Weights of a small mixture-of-experts language model, trained from scratch on English Wikipedia.
Size: 13 layers, width 384, 61.8M parameters.
Below are experts of layer 3 (counted from 0) of a mixture-of-experts language model. Rows are named router (the router's row for the expert), gate (a neuron's input weights, with its number), up (a neuron's input weights, with its number), down (a neuron's output weights, with its number) and show model dimensions 160-191. Each number is 128 + 24 x the weight over its row's rms, rounded and kept within 0 to 255. Numbers have three digits each.
After each expert's rows: "mostly gets" lists some tokens that are sent to it at least half of the time. This comes from a sample of Wikipedia text that the model never trained on.

# expert 21
router:155132146161148125136114111117094140121151141090134139136131096151117117126154129099191137160115
gate0:124142132124099133121102160151145130113139127117145088116166125186130104168144145110138117155150
up0:111144128123099146128099154151136129113147123100140086109148121199126108162149162111144134166148
down0:133162157170147115131122117097102121139151109122159146126140113135138150116114134134088150134108
gate1:135098134093110120139163134114161092139121140105138104133115099125136085162104123126117091095128
up1:123123123115151141113143148109155104119115124084145141159117097145148097167106130116123088098100
down1:104137121118122118108141144101099091146122103142135145126119164151106146104136141126107122104149
gate2:181121167143085133158133137167129128124120115112105100145158161111122118119101128106119105141153
up2:130127117073114111131146090137164122126123132081110097150116089127117184136085098163098114136155
down2:178150125151120098105132101116108126136164145170157155112170139145098099142142126098135138135133
mostly gets: " the", " a", " on", " The", " in", " at"

# expert 9
router:097112119133144131105130138154135157135163127096113139122106086139141160120139144078139108138095
gate0:133100176089108084148159173165124096129157075136100133160155121103137124149091116147137090143128
up0:108073139148129118145116122090092119151171109128137136129133118184106107154163135086076130121094
down0:123116139138070111149160117110114127119151130119144113126157118151132125112139142154123106134133
gate1:123119150108077122154176159148108138164148094157096084151133144137109151155143105142121121122071
up1:123113120080163131161124102149094143165114117147119144117126147115097117098178113144105145124156
down1:113134154152105093122175133114154140168109137134153148164107159105159135177126106130164091136143
gate2:141141119108121118120132164119102150127123147120126070161141165160128121125149104167172113106130
up2:154139136169117116121144127147088121174162163106125133121117105113157120139118157101138125146133
down2:170121146115122147087169100144110160088122131138140125183129133141122132109165130116140134144139
mostly gets: " and", "3", "th", "2", "8", " —"

# expert 16
router:129108079162173140131137131143086177151116153100171125139118120125137175153133109083166136083126
gate0:167128123145110076170119156121148085110129111120093100167161125124065129127143114129075153114155
up0:154095140140117100131143111129142099123100114095125135167126096159144173117167135122102143142103
down0:116125119099146144134135135145153126103118155180165122134095094109154162149106145092121108150106
gate1:209138120149083143135117105112184106126108155156097104158115131114154101111120135152140126173138
up1:041134149101159109133139166131088133140153095089148155081146129131100155143142112111113131083130
down1:167134130107137116160110072142141161140129096135117141117157134117104077149139084177128104144102
gate2:174160126144091089119154157106143139177146116138092079111167157119088107160135135125136151139118
up2:141161096130130120106138128112140120162151121158105116147130155108086116134142147168118101155120
down2:145122087091116132145080119120080132134134127135137130154132125125151155117108111140095146103125
mostly gets: " K", " N", " W", " R", "en", " O"

# expert 23
router:169117133125138136121079120123113154100129136154145121187121120120099132138135132076153104106114
gate0:093108129129142142126164121122161099129119134157140106158083143142113092109115136135150116105191
up0:132146120148103099145119147138116145136131110091114131088173127104152161162132119125128148137063
down0:122138156141126143152113094152135125104117124119134135140131098178110095122123171112134128152163
gate1:150170110143137101122159160130159105141128159088094079098099099110156109137156145138126156121154
up1:144107116159146131145156146159139093158139119158087091096134138120144116136115101128124059125135
down1:107115155113120122119105115105120157120145083138118133154117118131118150114133164114120135100139
gate2:110134116136129106102126123106116089111161158156096114127096124122141139106154109130124173166114
up2:134135167133108133197126120135099136117141107085114115179124120151117142142110123139107128119160
down2:138137117115115115155131127127156126141127136153148144128119138114126118112159140122109123134126
mostly gets: " ", ".", " one", "==\n", " two", "===\n"

# expert 20
router:145148102158149135113105123129120157106152163106135149137155144147139164109097168114133150128062
gate0:128148123160111118142157162150094115148142102121110139111163133084146133175166096116108134094141
up0:067116093130141100094113171094139102128140114124129172094114136146140096115083146122129117129095
down0:143151096141129186085123116115089141108136113116128186110142129129127124114099145142127114117128
gate1:117148140104121097129159152175106176147136139153111104155106118154091114151116106100106103139111
up1:137146136158114102127094139127136160129139127131141129120103154074141105088098101141133122118109
down1:158156112114083168112107124136092103120172129110140123098154132121135121128131134153126096153137
gate2:104104158158084073174143149124101150163152127134116128131139155119163155187129118113161098101164
up2:106085136118064130173139167114100116173126132117098111144128139128116126153140076120142171096163
down2:122149139135180153122120134125124091156170122136130101091073105122095113104143124151111106128124
mostly gets: " |\n", "|", ":", " was", " were", "=="

# expert 11
router:127168110163126131116124136156132130148104135063149134111167107112128134125125116142147120093123
gate0:129156141115088093135171118104123123129140120154120099116137175146156157113117097130133113103145
up0:088148142169131122137161129081099157110133161179144132116176141121118167100097118121118131119146
down0:101118106119123152123134131182086069110093115099155170130104140147089090159078142117114119110129
gate1:141131152117074126136125121111100138153159119056138088145131190160180162143147091147132151174142
up1:152075117147160150119148159167173135099133142166125147093099093089083093109135146111112109067118
down1:112073169127110136145144105113162163141140128133151135144187152098137193136117132151148136144163
gate2:123126141105119113166127137097100128122158105114105090141075137132157178129125117137124127152138
up2:127112112151135133090141131150162129131112149143138164116184124123109083115138138117129131118118
down2:181122114155135079091123116128115088155120134088133115136147130142129166127138119150132105157128
mostly gets: "\n", ")\n", " first", " game", " used", " same"

# expert 17
router:111166158181123138141118136108178156090102125117163152094184112124129186105081139119117104133078
gate0:126145133117126109161168135167084131128131135166128126140123155138134117145142095146141118147131
up0:139135138099116113155164135148072128099121121178137129152121125182149135151152091165149145150139
down0:143103108153151109145182109130153136143142149118157097106143114146102137113099187096121171131118
gate1:158122107079116101140130147183132110128156135137127095139161160129149078139160125149148134188114
up1:094127135140144143130106118101096121143110124194128139140071136095095140121106134129109111101121
down1:142111113121110110104174167135083121128172143097094181151137123129151144123154096113077148166129
gate2:113133115151148091149126160139142097158152143154109093128126133153132122140133103164136108080103
up2:115072125078134130157086150094123137145148142167158080100162127127117138151096105125117137141099
down2:070150162149103165152129131128138138150104111096122111082122080144112123099146095116183122128131
mostly gets: " m", " had", " part", " p", " out", " been"

# expert 19
router:145122106142151152132101097131111175126134117118152128144149131142126154095129145098144130120117
gate0:117129165158108126099135162171141070162137142139104127146134156121144121168154128138139140134118
up0:106136122132150138115152147096123124094115160132109158122122106136120132130144126154073104086139
down0:132138126132111142101124156156095106141135137096141126148113129116131161176133090088091136117114
gate1:116153123127059095144152111146156126154123098143115093112092136122115125153131116098123121119157
up1:105171117150100123122113138155138108161133088132102139124111133085114088159111098105121123104137
down1:096132134136140124103156102165120124154144156135144148144120142137125160101152154141131136123117
gate2:126145077163092126152145129122153121151158167085121120099113124143143161136099127125134106124087
up2:138116144117118105124113079106161121148131132126098118130155146121128103166143135112096106126160
down2:120155164123100099131105124145119180075111089118126104121153172117142096099139150131146110118089
mostly gets: ":", ";", " –", "),", ",", " -"

# expert 3
router:095126143113133121120112122135154131134132116126124152128087122138129189132115117157109121119107
gate0:123101150157097084176136161131088084150105119116125095137156149108147133176146123126155106119164
up0:111086147140109097148126138116110127131140136099093105131113162104139129139130137163163121124130
down0:120150149139162139120098116123078130141147120080144167093147136080134156121148141128139148138151
gate1:116151115118139124166120140146144099165146130125127135087107128124159156164131122112145093122160
up1:135100144130151149138132127096105101123155148139125140155107162144097102121093161143107133172124
down1:093115142129090100086158108121163135155144096138118100158157110148097104139102098134149161154122
gate2:108112146121078126146130157129170117144143102106122139096122153105142113125133108144131135166121
up2:083096152121109139153134103118175105139140133114091164102119123122164130144144134167113152141130
down2:133172114152146157139140107128144152151151128123124114142153166117122113129137159100091139151116
mostly gets: " and", ";", " were", " are", "),", " was"

# expert 5
router:109098109136131149098133099139082204108144157131140118147145128168079145132171139055163155103097
gate0:125127156129089119129104131132095127156125105162099129128105131120124120128153111162103154139145
up0:165151119149097109138087087138062126109108140165149103128151127116123170116163108123114171158141
down0:143133090117070090165123142096138109135175112135129122140122098142140136149137113114124158154127
gate1:152138136118140062140114130131162094134142135134128134115114127113165183136175063133133134156157
up1:136131115106148166144139130117135101162118153109141171129109107124094115149114162109101113110131
down1:137110162119111129187128131090109112112133150104126122117102103134174165147143167145107124114128
gate2:127112123151118132168139124201132083133147137137101114183100125130190141123147110129122072092107
up2:157116134162088126107104123121150161141109125156091132192085134116134119106183118092143094124106
down2:126124127150161151100151138098122158110117152148119148118133117126106092147161069152166096142163
mostly gets: "3", "20", "15", "10", "14", "16"

# expert 13
router:087094171094120123102118152165065106142094119123131119131115125085169176148151116121096078169170
gate0:170141094128116119167168126145143108139140132140108139151135127144151130126099104156114120101127
up0:131110161128118141129107151104114134116131087117093119137146147123129106094125092130173102158138
down0:129138172125139113119094150130120150158097129087126105146109127124104163129108152138174158121155
gate1:142092155125116112189155169127163102087156114148131115143110136122103141114123097138152148142104
up1:106125154096124142131149140115149097089122139152110127133103119142112138111127084142156092157122
down1:150137123139131100138099114142125147119134137141101100109131130061145122136094090142085139113124
gate2:102143126132144130126140129108110142126108098154150118135099101081153183134148158125144098162137
up2:140111144118138121119134111111140134111123134131125099142089114128193133159197133128130112169126
down2:098159088138118140142116135140158119157160128117164159132150131135102073129091154111114126071131
mostly gets: " States", " American", " New", " World", " John", "ie"

# expert 4
router:159135160094120148101134116122137152133149103128134107120115131095091067149112105143137145150181
gate0:109148126151121056155110140104111114154140097133149159130103146129140157165143080161146119148062
up0:109110105144160097149135148125119131134136115152100135109133125094151157133162141122106148122082
down0:148163126103128152130142138115093145122096082118105077123144131074141131126136119112128090156164
gate1:142145103164122104116159166128148103117145150169088088098152169111194170134135116145129149113100
up1:101099148158123134108176101107158157141140104175087154099094144172121168138086107170124092119125
down1:145121102106165157161141142110157145089129157115146081126141108110174140105119120131104101120138
gate2:123165112125115120180166160106132128155192150100111086124119123098157150100115121131074144163104
up2:150105130135162124071096128122160106115111108136143143141111111151109108151156129115170086117136
down2:133178155138137137097121088081163125112160159155093126112090123113121057221069123133104109092146
mostly gets: "es", "ers", " University", " life", "ley", "s"

# expert 22
router:132119127133121127106140100131125149089125150137093114140113107147111135137133132096154129109088
gate0:128106179139126108155164144149111126125131114110128082136157085115135126129144103118127108133106
up0:118093179114125089142136132139105132107129117125092096150112111087115131151163144132117090112142
down0:135135099137155142144104117116126128155137146149145079089108161157119108100102129125130152126103
gate1:147128104151105086159153131136153169141164111085120148111158164083137144168147123138096167172141
up1:152151126124157116123141150101157144157159109121112128092124127087131137155169135139115142136144
down1:072154132126121129138153117134103086111145124152143105180094141151105110112174075152169124139167
gate2:131089139116100133138150121133128094124160154152117104165130108134144091151126102108114149188157
up2:149083114114127099152119112134132104128159144179146133147137112126119118108142137145107123162139
down2:146110129134159057149147123179087130141172131163117109126105161135100126136149132148138104131125
mostly gets: ".", "===", " (", "°", "born", " them"

# expert 7
router:106110109152159135140143148163098169128132115102155142110124125149095156120141127083157104116149
gate0:150122156135116104132140123154139077121169126144096116125111128128171115124165086149128136122117
up0:130104114114077097133133133127139110109132134129127143144104119106090137145111100124137081167120
down0:152136128138191140175125133085150132128154164138114101091121132126163126131167140149114091112127
gate1:127142145100117116133124166131159129144138150125131106142144143108155134120109060131114108163116
up1:099146102158147137155104171102114195112164104094113119151117144143124115134105146079126137137130
down1:112111155115115067109158147120106086098130109131178105110121129065093124143135085149153154103151
gate2:099107150129160099138111159160125135130158174159145095137154096094150140170162102105120140141104
up2:117135115109167135142128084141120154127097117102112104141145119167095134121105167138111115101167
down2:141130132107143132107079173112170085119116084077141104133157147125124130120109143112135121113128
mostly gets: "00", "30", " J", "80", "7", "50"

# expert 1
router:103150111126135146117097137122078146139114116166104107129149114149107161161174122088157123121122
gate0:145178127140076112180157140143145120130184137108149160130137101148120129125122110130094127163112
up0:092153104109082152127117157086119155080117138175128140157120135090149115162094160107111190136130
down0:106134152158172112059095099141160100109132082110123090142109159112079108109171123154147133132132
gate1:145171104093080080137151136188152098125134132123111105135145168078161089087121095130096121155146
up1:144153154151135145129137125092144175094092137123142108140106135119134125109180144154133133157110
down1:105086117115084153105159146111147126127108104143155158092145103111140153095178152130117078108154
gate2:165155130105133097111125163150134111083119144088166099142141140097140076116109113121096114102115
up2:172120103159126107082149154145111133110136134124152118138148160088144070103088146150112135113186
down2:087115135092171121123122115117124139149127151128127152122133136132093131132123147143103151135142
mostly gets: " by", "==", ".\n\n", " with", " has", "==="

# expert 14
router:161161123146139141130142117128083184092110168144148153123169093173087159143136131097134136109099
gate0:152155163128121080120132159171126109167131090128146093099163170120100151132095093129100096152106
up0:138123157114070112085104156166127132146125121133105128094168160127139161094133087125105115131091
down0:127142065109133132118147166114147163095136142155130171103126082173124117126083137117156088120100
gate1:140164123109116115135125113102115129159176121110143101167160134088116078132135116117136161153130
up1:103118095114117144126143151146117142104106116135123166128120118154142141086065137127174144122132
down1:099078141128079136138099149084162137092114130098142155121149123122093149164115137125122134129147
gate2:104112123103127100192145163117121136079138113066144150171117140106172128133116103149128130175115
up2:114124122122156104178152111150130138076134114060115173134120138104164097158127120126127141164116
down2:114149113186147094119164100138115200135128154152130105087135094167135116144113149123164143107136
mostly gets: " and", " ", " (", " who", " or", " as"